{"experts_per_token": 6, "d_expert": 96, "moe_layers": [0, 1, 2, 3, 4, 5, 6, 7], "routed_scale": 1.0, "qk_norm": false, "optimizer": "cautious_adamw", "lr": 0.0015, "batch_tokens": 65536, "doc_mask": true, "train_tokens": 360300000, "steps": 5498, "dataset": "wikipedia_en"}
Below are experts of layer 4 (counted from 0) of a mixture-of-experts language model. Rows are named router (the router's row for the expert), up (a neuron's input weights, with its number), down (a neuron's output weights, with its number) and show model dimensions 0-223. Each number is 128 + 24 x the weight over its row's rms, rounded and kept within 0 to 255.
After each expert's rows: "comes before" lists some tokens at least twice as common just after its tokens as in all text. This comes from a sample of Wikipedia text that the model never trained on. Tokens count by the router's weight.

# expert 55
router [148 162 135 128 176 148 171 131 109  94 120 145 118 122 132 120 112 101 145 102 174 128 150 118 134 133  87 115 130 105 140 100 118 119 130 112 156 143 107 167 137 148 158 145 140  88 167  94 137  93  91  94 128 113 127 128 101 118  94 130 131 138 131 138 143  96 117 101 148 163 114 126 121 161 114 113 128 126 110 129 151 142 149 116 126 162 119 112 116 138 126 120 124 145 130 102 129  85 112 152 101  93 134  84 148 113  79 124  96  97 114 124 139 175 130 152 177 124 135 179 109 112 135 106 149 125 159 138 142  94 147 107  90 105 135 160 162 153 132  72 115 104 145 142 115  84 123 146 113 139  98 169 171 108 134 150 119 105 129 126 196 161 141 123 131 103 166 104 159 101  81 152 137 118 105 119 153  96 164 132 115 151 110 116 163 166 139 130 143 141  97 105 136 140 103 171 126  76  98 148  82 155 100 179  87 139 102 108 153 124 124  91 153 140 111 107 121 115 122 142 124 120 155 166]
up0 [138 159 142  99  83 111 120 161 120 154 151 101 129 153  98  98 119 125 127 137 134 106 128 101 112 122 163 119 141 137 123  98 111 129 125 151 163  99 188 113 170 150 129 105 128 120 122 157 155 182  74  98 119 148 134 147 142 122 152 104 121 100 121 182 153 152 111 131 117 151  90 119 148 114 100 111 138 101 121  66 109 186 104 155 152 125  99 141 134 138 168 171 138 120 146  90 157 118 146 138  95  99 127  86 166  97  90 160 130  77 114 141 120 133  99 128 132 142 133 128 179 133 130 116 135 115  94 109 137 126 141 111  92 122  98 108 139 161 131  88 131  92  67  88 122 135 110 133 146 123 144 121 169 128 165 152  84  70 135 139 100 105 110 119 153 118 147  93 122 119 133 139 123 116 156  98  85 116 147 171 155 109 109 102 136 130 140 146 136 111 112 113 132 114 138 110 126 104 106 146 161 139 128 137 132 116 114 136 160 140 156  89 125 163 102 130  83 101 135 129 134 146 155 110]
down0 [150  83 140 132 130 127 115 141 122 135 151  86 141 150 205 100 143 137 123 125 150  90 140 123 137 103 109 115 114 120 151 133  95  83 150 148  90 130 115 130 159 128 108 165 120 148 146 140  86 116 109 148 145 144 117 138 127 138 120 144 120 140 175 131 130 112 145 135 107 117 110 145  82 119 108 112 119 139 110 187  60 128 123 127 111  96 162 137 160 128 164 136 156 121 119 157 103 122  80 158  95 164 129 196 128 124 148 104 133 120 126 120 137 148 140 124 116  78 101  92 143 137 160  79 139 117 144 188 152 165 115  82 128 130 120  97 102 112 126 186 139 148  91 126 156 115 148 133 128 158 132  91 121 144 113 128 142 154 142 123 120 125 174 100 137 124 186 165 135 107 113 127 121  98  99 127 100 109 134 142  95 141 117 110  98 131 135  83 143 126 120 132 146 152 105 105 131  84 146 105 172 146  96 119 115 135 152 138 142  97 117 176 139 137 128 122 143 129 101 151  97 124  98  90]
up1 [152 180 118 160 108 114 145 141 114 135 120 106 117 138 114 160 123 133 121 159 148 115 147 124 168 116 159 137 120 161 135 147 143 126 113 117 142  82 156  71 111 121 137 118 126 134  86 124 131 122 157 138 163 148 164 103 128 132 126 141 164  86 139 123 139 101 146 129 102 121  90  79  93 166  85 130 111 141 134  98 128 127 172 140 177 126 107  94 167 135 171 118 136 139 112 142 104 125 135  97  96 112 120 163 128  94 142 108 150 100 117  78 108 158 162 138 127 138 122 161 109  91 160 118  73 115 110 147 121 165 130 128 133 105 144 125 141 106  85 111 156 148 151 155 132 127 134 108 152 144 148 165 156 125 136 128 105 138 126 152 136 177 179 127 106 138 121  90 155 117 102 128  95 117 157 167 165  93 109 135 139 128 128 139 124 142 120 150  99 176 103 147 140  89  87 147  58 106 138 128  99  93 121 144 145 140 142 151 162 109 160 114 162  99 117 124 135  94 146 106 154 139 124 170]
down1 [145  99 135  76  93  87 139 130  96 128 146 160 110  87 117 157  84 144 129 119 114 132 106 162 114 147 172 154 140 127 143 144  93 115 128 177 114 182 115 133 113 108 146 105  94 112 143 135 136  97 136 131 127 164 102 171 112 134 107 103 131 150 124 118 175 167 108  94 142 112 153  88 110 105 150 139  99 119 146 142 133 126 142 137 110  95 146  93 129 131 174  98 120 135 101 104 160 154 140 160 174 144 136 129 125 148 122 129 154 162 135 136 139 140 106 124 124 147 147  99  99 133 140 136  95 169 153 105 127 112 170 169 124 127 105 108  86 145 160 126 138  98 112 149 110 102 167 139 126 145 164 136 126 102 163 111 130  83 130 156 154 102 113 117 152  76 140 109 117 125 157 130 106 134  85 105  82 121 135 150 151 149 119 140 138  97 122 123 129 130 138 142 147 166 126 119 102  86 127 133 171 163 120 115 140 144  91 114  81 167 122 117  67 103  80 113 139 162 135 138 164 110 159 127]
comes before: " |", "|", ")", "–", ";", " at"

# expert 31
router [149  93 104  99 169 154 166 119 136 132 125 108 134 122 131 117  80  99 143 116 167 114 145 116 158 124  94 116 128 107  95 158 119 112 127 103 148 160 111 148 105 118 164 147 163 107 121 103 174 152 112 108 134 136  70 135 138 127 139 142 134 116 141 163  89  89 132 125 142 161 124 128 129 111  88 129 140 126 115 104 154 107 116 137 166 148 107 113 126  98 113 153 129 175  99 121 111 100 123 178 101  76 120 148 137  98 114 190  95 136 168 149 158 140 146 131 186 118 121 162 126 100 175 110 119 115 131 114 160  68 154 132 126 103 135 176 172 135 133 106 128 152 116 132 132 120  88 176 118 126 125 176 134 106 109 151 114 107 134  93 125 115 129 142 117 135 130 107 155 109 126 156 130 124  97  79 116 117 155 120  99 130 148 110 162 184  89  98 150 139  88 113 116 167 126 143 125 104 112 134 114  99 127 179 107 126 106 129 138 106 130 123 164 121  89 124 106 157 128 161 123 128 156 136]
up0 [179 154 162  95 118 124 178 140  76 147 103 106 116 162 139 130 125 112 116 110 146 120 131 122 107  99 121 115 136 101 120 144 105 135 123 141 104 126 162 145 107 152 162 104 155 145 122 117 159 139 146 108 129 179 109 144 132 130 146 115 114 123 121 170 141 139 156 138 146 135 119 129 113 135  93 127 132 113  96  48 110 149 142 139 126 128 128 155 140 131 141 129  75 135 115  97 142  93  92 114 100 104 152 126 146 105  66 185 165 117 123 146 110 156  88 144 143 110 147 136 105 147 152 138 110  79 105 148 139 116 160 120 118  81 146 139 134 149 142 116 157 148  75 107 129 167 111 144  98 100 108 123 143 100 140 143  74  89 108 118 100 107  87 142 115 145 129  84 160  93 141 139 143 115 148 107 110 102 153 175 110 121 107 152 129 121 130 122 147 120 131 133 106 100 158 114 143 122  96 152 112 165 160 122 146 118 104 161 163 131 117 124 163 127  96 106  58 116 101 130 107 137 168 142]
down0 [141 165  91 117 110 111  84 120  86 113 105  84 118 133 165 117 169 172 130 134 143 102 148 107 105 136 104 125 101 142 131 125 140 116 133 146 152 103 121 168 169 140 101 124 103 127 154 128 100 140 115 192  94 135 110  90 137 137 158 132  86 119 127 131 147 123 133 125 125 148 154 127  81 122 159 105  94 138  93 139  85 103 123 124  79 117 146 130 183 154 118 142 139 160 114 113 102 126 125 120 118 165  96 135 163 120 130 141 131 161 114 126 117 116 183 156 129 121 106 120 127 144  95 100  86 122 167 143 134 170  96 101 142 168 137 152 146 162 117 159 111 118 108 159 110 138 126 149  81 146 166 123 129 160 119 164 146 179 120 133  96 151 155 127 106 125 112 160 112  90 122 159  60 114  89 139 123 121 123 104 116 132 144  81 119 120 144 113 112 126 127 121 158 136 137 130 129 118 120  94 136 129 107 132 118 102 173 138 142 120 129 110 170 105 169 152 121 181 138 140  75 150 143  98]
up1 [142 131 116 142 124 139 168 116 124 144 108  83 112 125 146 156 105 130 107 147 135 119 135 148 165 100 125 111 148 129 162 136 113 125  90 115  98 107 129 110 112  69 127 146 128  93 111 107 145  91 178 104 173 153 193 141 136 164 124 104 146 124  99 137 113 136 156 130 147 117 134 108 175 112  91 125  98 113  79 137 162 109 122 128 159 148 108  86 155  93 147 142 159 137 136 117 168 142 164 100 119  95 112 158 156 102 136 108 151 130 118 133  99 102 170 177 114 102 121 143 154 124 159 107  94 112 153 149 106 121 126 119 116  98 141 117 134 148 122 109 117 136 121  74 150 141 141 124 112 125 146 161 160 135  94 107 121 118 137 156 122 151 202 155  75 132 142  77 149 169  97 143 129 135 170 155 135 158 106 147 128  76 135 137 144 164 109 119 126 150 112 168 137 111 105 143  99 117 110 130 143 134 117 149 155 128 128 183 161 111 141 130 144 160 124 127 145  99 147 109 154 113 129 169]
down1 [151 155 104  95 130 115 159 133 143 170 103 132 128 129 124 157 118 110 152 134 100 148  99 110 133 191 141 155 148 147 136 116  66 113 134 115 119 107 107 112 143  93 132 134 107 132 126 158 133 140 103 139 126 116 132 189 113 153  92 123 135 133 138  89 160 183 115 136 123 108 141 145  81 115 149 157  99 104 146 154 145 136 140 125 106 136 103 130 126  84 150 110 112 163 157 125  85 129 148 139 159 175 136 125 120 147 123 145 121 121 142 119 165 112 123 155 106 183 129  99  93 137 161 102 141 132 160 133 116  87 135 144 141 151 130  84 114 168 129 150 155 112 143 151 137  91 134 145 115 124 163 103  87 148 111 126 117 115 106 131 148 109  96 151 112 104 123  86 134 103 151  93  91 147 128 137  94  84 155 111 109 163 128 150 183 132 110 142 123 100 138 123 150 156 153 114 101 135 146  92 160  94 148 129 106 105 105 117  99 157  88 130  82 115 113 126 135 158 111 124 128  86 202 101]
comes before: " |", "\n", " 0", "|", "%", " 1"

# expert 45
router [159 105 101 150 128 137 120  98 125  82 128 151 119 123 143 107  78  68 126  99 180  97 157 106 137 133  93 129 113  97 141 149 112  90 150 113 163 135 114 134 158 122 146 165 139 117 133 154 134 104 106 118 131  97 172 117 147 116 166 138 110 133 117 179 110 168 144 132 141 172 173  87 143 136  72 149 132 122 144 135 124 148 135 132 151 114 157 123 114 120 146 145 143 140  93 116 141  79 128 128 113  96 127  94 143 111  91 144 110 122 137 136 101 161 137  82 166 134 144 151 121 119 157  93  95 127 120 160 126 126 157 146 125 115 182 162 176 120 108 107  78 142 111 110 135  87 120 180 133 119 158 165 128 116 133 110 121  96 117 127 143  69 145  97 159 141 119 109 122 127 100 163 173 129  93 107 145  89 150 138 122 124 121 129 172 164 163 110 127 125 118 109 122 154 140 142 139 135 123 149 128 115 121 156 118 139 140 104 147  93 141 123 133 120  91 126  91 112 132 170 110 116 146 184]
up0 [130 114 172 124 110  88 124 185 118 150 165 130 124 174 115 137 117 118 115 134 144  61  98 142 118 139 137 131 154 121 155 138 131 175  99 148 124 114 150 141 154 182 115 134 152 106 129 134 156 181 124 100 155 159 131 150 147 120 124 110 103 139  84 177 145 138 162 181 116 132 137 112 113 153 113 110 118  83 120  88 110 153 142 101 127 113 143  95 108 171 137 139 110 129 109  94 136 138 114 150 124  93 140 106 156  96 108 169 130 100 107 154 127 144  83 137 132 119  85 123 138 124 122 162 109 112 131 126 118 121 115 137 127 117 106  96 139 147 163  91 121 130 112 131 114 131  92 171 135 119 159 111 159  94 104 128  76  69 137 143 114 111 128 116 117 142 126  84 140 170 115 105 153 135 128 125 126 132 101 163  96  77  98 136 114 120 120 129 135 116 151 134  94  75 188 100 147 101 106 151 144 148 141 132 128 143 123 117 143 121 133 119 115 102 119 134  73  78 133 176 138 132 148 151]
down0 [134 119 117 131 138 174 102 106  88 129 122 108  94 120 176  78 147 210 145 155 116 107 129 158  94 118 161 126 132 143 141 165 100 133 126 132 137 102 152 125 148 108 147 112 106 155 189 143 120 118 137 140 108 107 104 133 114 115 106 105 144 115 191 153  83 137 105  91 118 146 148 144 111 103 141 117 109 127 148 185  72 102 142 141 118  84  95 126 123 118 152 162 180 139 129 138 130 122 102 151 150 191 116 155 146 157 146  94 111 160 120 140 141 109 166 150 137 138 102 128 123 127 142 140 143 131 153 179  82 166 124  75 106 143 135 100  78 121 118 137 163 113  85 119 131  74 111 135 147 148 135 141 123 151  99 106 157 124 157 119 116  90 105 120 154 145 119 154 129 107 102 139 102  95 102 118 122 105 129  97 106 157 113 106  90 124 148 135 134  96 110 135 150 149 108 152 109 141 139  99 131 118 109 104 139 140 151 143 137 134 116 143 158 151 138 144 146 116 126 131 101 113 122 106]
up1 [121  87 118 144  89  91 111 117 105 125 140 139 138 149 133 155 125 133  98 134 172  74 118 158 186 125 171 151 105 173 156 133 100 146 109  85 122 104  97 117 148 107 117 155 126 108  95 126 155 142 108 139 155 156 143 163 121 173 101 129 124 126 125 141 113 116  92 129 144 164 121 110 147 100  92 126 123 114 100 124 155 116 127 127 174 128 124 133 103 122 142 139 154 113 133 181 127 144 150 116 168 104 104  83 124  74 127 124 146 107 107 139  95 142 121 113 140 155  99 147 166  93 146 143 123 136 115 140 116 131 176 124 162 119 130 121 120 137 121 102 106 128 142 137 150 109 126 139 124 146 163 160 161 140 109  89 170  99 136 131 123 187 161 182 145 111 125  84 120  99  95 129 123  96 152 172 139 105 141 149 159 113 100 136 114 130 147 120 123 152 161 128 105  57 117 122  77 161 113 138 143 116 178 144 149 137 151 159 114 115 138 111 184 157 119 125 139 112 152 133 120 120 143 160]
down1 [155 116 127 132 120 131 119 114 125 116 118 143 118 139 165 125 137 163 144 149 103 140 115 133 130 139 133 158  86 158 143 151  93 121 114 161 106 153 102  72 188 160 115  99 101 123 128 132 146 159 111 145 180 119 127 150 134 160 113  82 131 144 133 137 107 134 133 105 175 107 151 120  97 122 127 145 114 104 125 118 134 125 134 144 139  67 135  88 165  76 133 108 146 148 146 144 121 147 103 136 157 166 111 108 150 122 129 106 145 143 168 104 154 105 152 123 115 146 117 118 117  93 200 149 153 129 149  99 111  85 152 152 143 122 154  90 156 153 157 153 103 100 144 110 125 146 136 143 142 146 111 100 131 124 118 102 111  79 147 106 124 155 140 142 110 123 106 166 139  67 139 141 126 110  97 145 124 112 122 121 131 151  72  97  80 128 187 149 105  74 134 161 120 139 117 112 105 103 125 156 164  87 117 143 152 145 102 103  96 144  93 126  99 151 112 137 151 155 160 116 114  90 133 123]
comes before: "|", " |", ")", "ng", "°", ";"

# expert 28
router [159 115  84 128 147 129 129 111 165 138 124 138 154 133  94 106 111  93 119  94 160 138 101 141 127 135 126  93 163 111 112 145 142 106 121 132 112 171  94 162 126 139 164 169 138 115 157  91 143  99 146 125 142 134 140  86 143  81 174 160 132 102 143 155  97 113 174 134 130 169 141 136 119  96 106 131 106 145 167 126 182 146 147 118 123 135 110  97 109 162 110 132 112 132 139 122 117  92 110 164 112 100 150 134 166  82 101 157 135 146 130 130  99 132 163 113 149 130 107 163 153 112 194 128 126 150 113 110 117  70 149 135 100  75 158 124 143 109 119  96 123 143 130 137 161  86 111 139 130 126 145 169 152 105 154 123 120  88  76 122 171  93 129 152 135 119 125 119 154 154 112 152 173  82  93 122 163 126 167 138  68 108 115 111 154 165 158 123 126 121 114 123 126 115 117 123 142 104 132 137 126 122 125 129 110 100 110 107 148 141 111 145 141 169 117 144 143 109 133 105 105 107 131 172]
up0 [134 149 165  99 125 102 105 135  98 126 132 109 153 153  96 130 127 110 114 139 126  95 110 140 156 123 178 106 162 117 136 130 122 115 122 175 102 127 168 142 168 138 169 146 139 152 125 130 144 105 143  91 147 179 154 135  89 111 141 112 100 110 158 208 143 154 141 156 140 132 113 118  88  86 141 143 117 124 112  94 132 150 144 121 114 157  98 155 111 140 103 136 107  90 131  90 199 113 119 144 138 104 155 122 169  88 119 177 140 106 112 116  93 150  94 111 129 140 120 120 148 103 163 140 145 133 114 115 105 117 159 165 109 116 130  83 123 129 138  98 124 110 108  87 150 156 111 108 133 117 143 134 137 100 141 135  79  89 101 144 121 109  71 140 114 125 122  83 132 125 134 130 128 123 128 124 130 113 109 123 118 115 144 147 129 127 157 126 135 106 142 106 120 111 173 152 104 137 113 174 146 137 135 112 149 102  83 140 169 141 164 138 130 123  73  93  69 109 102 145 121 162 164 129]
down0 [130  93 143 175 131 123 127  91 108 108 147 122 138 120 155  94 127 157 133 150 143 121 169  99 118 108 114 134 134 126  97 139 171 120 110 113 105 127 152 149 116 115 139 120  90 115 130 168 122 151 100 139  81 145 135  89 141 119 111 158 115 160 155 167 120  99 123 120 128 118 105 138 119 116 155 126  98 172 121 116 119  79  73 130 121 140 167 117 138 156 168 147  65 134 147 125 135 134 151 149 129 138 101 159 137 119 146  97 162 159 197 148 135 140 142 141 135  92 119 102  94 133 152 137 128 111 127 153 108 154 115 103 143 150 166 116  32 116 140 142 113 106 122 131 121 149 147  84 134 152 137  91  97 114  66 142 178 151 125 112 114 123 137 127 130 119  92 155 114 106  87 125 152  90 122 132 157 145 128 131 100 153 154 105 115 104 126 145 139 107 126  86 142 130 163  94 139 114 143 111  91 172  99 104 150 143 124 133 150 147 125 139 124 142 117 187 118 141 140 169 128 118 117  92]
up1 [108 146  86 123 128 105 102 150 147 172 116 100 123 139 124 130 122 125 115 145 153 104 136 161 166 104 143 129 122 128 161 114 133 156  68 107 147 103 156 148 111  94 132 102 106 104 109 134 135  96 120 102 164 133 153 136  94 170 106 146 129  80 107 135 106  96 161 102 178 127 107  84 140 128  85 146 137 123 103 152 133 126  95 105 150 152 102 131 149 117 118 155 131 125 136 142 128 108 135 101 170 106 109 150 118  94 153 110 159 112 122 139  99 145 180 117 121 138  97 154 127  98 156 148 126 113  91 142 122 127 171 147 165 132 144 160 122 125 139 122 130 149 155 120 141 146 160 134  96 125 169 154 149 100 113 103 119 142 137 141 136 148 215 171 127 135 167 105 139 187  81 105 169 102 127 131 118 100 141 134 141  92 109 126 146 147 148 138 101 194 134 167 125  79 127 145  82 127 144 159 115 163 135 158 113 129 148 130 106 106 147 114 120 138 100 126 156  99 145 124 132 128 136 160]
down1 [121 156 136  68 141  93 180 133 135 115 137 138 105 135 131  98 139 111 138 133  91 129 117 112 107 177 132 153 133 118  88  90 146 138  99 141 140 112 129  92 125 131 139  96 118 104 148 185  93 154  73 145 120 118 114 139 123 131 115 108 151 135 119 150 129 166 128 169 119  90 122 139 130 165 142 134 109  78 135 164 165 112 122 104 122 109 151 129 112 111 142 129 105 139 155 143  94 148  88 176 126 177 148 118  93 101 164  98 150 106 143 112 148 127 135  99 126 153 156 123 127 140 148 168 140 146 137 127 109 119 147 164 160 130 129  69  91 168  89 143 148 142 149 140 140 118 147 114 123 122 130  96 151 138 129 115 119 100 187 152 168 153  85 116 141 115 149 116 131  88 161 151  86 159  98 142 109 109 109 139 101 164 101 109 161 122 152 115  86 128 115 149 145 141 150 150 136 157 111  90 137  97 142 113 105 134 106 142  81 157 102 107 108 106  78 117 143 130 130 139 130 126 170 104]
comes before: "\n\n", "-", " The", "\n", " He", " In"

# expert 123
router [136  98 124 122 144 107  91 122 161 161 120 171 128 128 120 105  80  67 115 110 176 131 114 119 112 143 123 129 114 112 130 158 132 146 151 133 146 161 120 134 161 135 186 154 124 129 161 119 138 123 157 127 137 122 158 106 131 100 128 120 157 111 131 134  96 127 135 141 121 157 165 147 141 101 125 145 158 149 132  95 169 108 165 148 131 131  93 105 120  88 120 131 135 164  94 100 143 128  95 151 143  97 151 139 149  98 101 131 130 135 115 119 145 131 157 109 199 114 117 150 131 109 174 126 110 114 109 115 142  77 113 125 147 106 167 123 153 122 130 104 100 153 125 165 130 132 140 131 171  97 152 152 122  80 127 155  98  87  95 118 127  85 148 115 134 126 139  77 150 152 101 176 169  97 101  70 146 116 160 134 124 123 112 103 131 160 162 125 164 136 104 135 115 130 138 127 126  92 134 148  92 138 135 117 106 132 127  77 115 125 109 125 150 124  73 142 115 153 161 176  89 129  84 150]
up0 [123 101 167 105  77 118 114 147 109 146  99 114 160 158  96 154 127 132 154 130 132 131 107 140 121 121 153 141 136 119 133 116 134 112 126 165 105 110 161 102 115 134 138 107 161 134 133 178 165 137 124  97 150 136 115 132 106 114 146 139 149 115 129 186 136 142 159 151 140 120 139 157 119 126 137 163 104 122 115  89 108 122 150  94 125 104  96 116 123 153 132 127 114 145 123 111 171 134 106 134 145 115 169 125 174 105 104 180 164  90  99 125  96 130  80 125 126 143 108 115 147 142 127 165  89 105 108 119 167 127 131 117 136 121 165 126 134 122 131 102 137 119 124  99 116 124 122 139 139 150 131 132 172  99 152 139  68 103 109 150 131 106  71 115 132 148 124  75 129 118 149 141 151 101 137 105 109 145 123 152 138  92 109  99 106 120 103 133 127  40 152  80 135 106 148 116 115 124 114 173 132 143 148 100  79 143 110 112 140 148 181 110 141 136  89  92  66  72 130 136 108 159 150 135]
down0 [116 119 126 163 148 203 132 123 118 110 137 140 106 138 177 101  87 123 102 125 117 157 120 151 184 108  95 128 112 142 139 110 129 110 133 150 109 115 161 133 129 111 123 146 127 121 129 123 106 137 129 176 112 110 128  94 162 134 106 161 116 167 115 112  99 130 148 111 112 132 111 112 145 139 143 144 112 154 113 169 108 133 115 125  99 129 141 129 179 122 119 144 108 106  90 115 120 165 127 131 118 179 115 173 141 121 129 103 142 128 119 146 160 122 142 146 144  99 170 110  89 130 118 140 155 109 155 139 107 170 124 125 121 180 133 112  29 123 132 140 157 161 106 125 134 121 162 150 126 171 100 101 111 152 117 101 148 145 137 144 128 172 111  99 104 108 110 164 130 129 105 124 112 113 104 130 132 115 131 148 104 147 113  88 111 131 102 130 124  72 117  86 151 164 136  93 123 127 141  81 118 127 101 117 126 106 143 162 113  96 113 200 108 103 183 136 124 123 126 147 115  93 137  81]
up1 [107 111 141 137 125 103 146 158 177 202 112 127 128 146 145 120  89 126 140 132 159 108 126 141 123 103 146 133  95 145 133 174 101 112 108 121 140 122 143 123 122 105 123 135 117 117  96 150 156  94 160 164 154 169 135 166  89 175 130 129 165 129 129 139 115 110 117 129 145 137 135  88 175 103 107 108 120 123 106 141 134 126 140 130 138 133 143 136 111 120 150 151 146 146 129 157 182 165 157 151 156  98 136  81 137  97 142 105 157  97 107 116  99 118 170 113 116 155 130 154 168 104 186 134 116  91 145 151 110 155 132  85 109  91 142 142 119  85 129 123  81 139 134 129 150 128 148 102 129 175 156 147 136  89 136 162 189 128 115 131 114 134 150 187 102 123 132 125 146 117  99 142 122  95 138 166 110  90 128 134 142 103  99  96 122 126 141 135 101 155 160 142 127  73 117 121  83 162 121 138 144 102 174 104 142 137 132 168 151 144 119 133 147 127 103 124 157 166 121 133 115 122  90 130]
down1 [131 165 160 127 133 148 170 142 147 103 144 133 142 144 130 137 105 120 103 131  92 113 112 118 135 130 103 137  92 117 127  77 140 125 105 145 126 187 114  70 124 150 100 128 114 129 141 125 131 137  79 116 150 145 120 143 163 114 108 118  98 133 115 126 137 125 115 134 149 144 129 147 142 118 149 127 107 128 179 144 151 111 107 131 150 156 148 121 106 118 169 115 131 126 154 157  98 149 102 134 134 130 131 140 156 148 129 124 142 133 136 133 127 147 139 122 122 142 133  90 113 118 169 130 113 144 173  87 133  79 150 158 122 166 147 105  71 139 158 133 130 156 106 134  88 156 121 111 153 136 150  64 110 134 135 129 145 135 139 162  92 131  90 148 156 106 135  95 124  94 138 109  95 140 109 142 157  86 144 142 143 191  87 152 137 150 159 142 137  68 146 107 143 114 141 108 103 126 101  61 100 114 120  83  99  88  96 143 115 104 120 112  72 135  96 118 165 168 143 136 142 135 194 106]
comes before: "\n\n", "\n", " The", " |", "|", " He"

# expert 65
router [192 120 136 131 163 128 165 128 145  96 133 131 106 123 118 114  95  86 133  82 154 119 139 108 109 124 112  86 129 118 114 167 127 112 133 115 166 146 114 151 117 115 163 147 131 129 126 105 159 123 135 119 150  98 116 156 162 127 144 125 123 100 127 153 130 115 112 147  95 150 139 121 128 102  75 164  83 122 110 130 146 138 105 139 117 138 157 101  78 109 137 110 151 185 141 128 168 102 131 173  97 110 147 137 130  84 125 138 103 153 159 154 106 143 139  82 195 109 134 171 113 128 129 148  97 141 100 162 156 125 138 109 118 120 142 156 205 127 104 108 114 103 104 110 136  90 114 137 145 110 142 148 128 134 160 137 110 116  96 126 117  73  91 123 143 165 122 107 165 158 137 171 165 135 113 136 150 105 172  96 112 117 102 106 157 152 114 139 107 140 134 107 153 154 133 166 141  89 133 138  87 165  99 137 114 154  90 130 107 110 125 111 167 143 110 110 123 120 134 135 110 145  98 138]
up0 [163 146 174  88 126  90 133 131 120 147 163  68 129 157  91 114 113 113 125 111 138 141 122 114 131 135 162 117 132 126 123 103 132 127 122 158 122  94 160 123 161 165 153 115 131  87 122 115 183 179 125 104 115 140 163 163 139 101 111 136 123 118  97 155 132 138  84 160 146 118  96  88 123 122 124 148  88 106 125  98 131 156 147 136 106 158 150 102 112 169 161 108 157 153 147 133 180  97 132 132  73  91 134  88 129 129 128 161 144 116 102 129  76 125 128 151 135 138 116 127 137 117  98 131  97  76 117 117 159 119 165 122 124 102 106 141 137 132 124  98 157 117 105 122 101 120 105 160  70 134 129 151 154 151 139 153  97  97 104 146 138 121  92 113 143 112 107  68 136 137  91 125 148 138 135 109 145 119 100 145 133 100 111 141 119 158 130 160 110 117 136 127 128 134 163 157 143 102 107 128 133 156 136  98 136 110 109 167 170 132 107 144 114 169 125 149  64  91 108 120 114 171 150 142]
down0 [109 131 105 131 112 143 116 110  94  93 101  78 134 159 163 124 157 134 125 120 135 108 131 111 128  94 156 138 126 129 158 126 133 135 107 123 136 101 138 158 131 137 133 119 112 101 164 124 105 136 130 129 150 126 131  80 152 155 127 158  92 157 104 140 111 111 148 121 108 122 134  99 138 143 155 118 133 116  95 147  97  70 158 135  84 151 176 155 136 122 141 101 111 125 107 124 141 130 115 161 140 141  84 113 165 106 138 132 126 105  86  89 161 137 119 168 116  98 133 123 168 146  99 134 146 104  80 142 123 151 105  60 119 117 125 125  92 181  80 156 158 175  98 122 132 154 122 149 109 154 106 139 146 135 102 200 143 163 129 152 161 139  96 119 147 123  96 162 105 109 141 137  94 126  98 103 142 147 121  95 118 143 117 108 114  98 144 102 122 124 132 123 140 140 138  88 122  82 142 134 185 125 103 116 143 149 188 176 155 149  83 133 116 132 145 138 151 142 119 163 140  93 122 119]
up1 [100 137 109 127  95 141  92 107 130 146 137 105 147 137 142 169 114 137 101 151 140  91 142 131 183 115 149 131 107 154 152  91  99 130 115 129 131 124 146 116 130  84 107 146  95 100  91 137 133 137  95 155 128 154 166 149 149 172 128 162 169 151 111 131 114 110  90 103 149 159 109 137 108 116  97 162 122 118 122 109 145 118 134 136 167 127 108 135 142  95 127 152 146 131 103 163 120 137 133 133  80  99 117  96  94  67 128 115 140 179 136 112 104 128 163 101 131 131 117 167 162  65 159 132 115 111 156 155 102 155 119 103 145  99 133 117 139 150 108 122 123 122 134  94 107 127 118 138 151 115 164 159 133 133  88 105 152 138 127 161 105 153 124 181 125 117 156  99 167 136 104 155 135 134 138 142  91  94 163 114 128  91 116 148 112 154 143 155  92 148 156 132 106  78 115 144 103 134 122 135 146 126 159 126 115 171 157 149 138 159 112 143 166 171 135  86 173 143 176 123 157 126 123 166]
down1 [138 133 127 141 104  80 162 109 131  96  80 145 125 135 141 159 145  92 109 111 121 142 131  88 106 146 147 128  98 128  85 111 141 123  90 151  99 142  97 127 128 160 131 122 104  91 145 131 102 141  82 137 156 147  92 142  91 165 146  91 171 130 145 170 148 130 147 100 152  86 144 137 114 114 118 142  75 114 140 159 138 133 116 158 106 121 151 109 124 124 137 111 125 165 178 113 117 189 139 154 134 110  83  58 127  97 131 131 114 154 133 109 139 129 115 133 121 118 145 117 110  83 160 101 128 134 200 103 121 113 144 182 123 153 151 136 128 153 121 158 137 107 146 126 130 113 103 132 112 151 157  77 141 159 102 110 148 123 139 126 129 186 112 130 154 118 153 149 163 116 125 129  93 127 149 160 103 144 152 152 101 140 134 160 126 154 146 130  82 108 103 111 138 132 169  80 140 108 121 133 152 143 138 119 151 141 121 166  84 103 131 119 104 129 102  89 123 161 118 123 126 104 109 147]
comes before: ")", " |", "–", "%", "e", ";"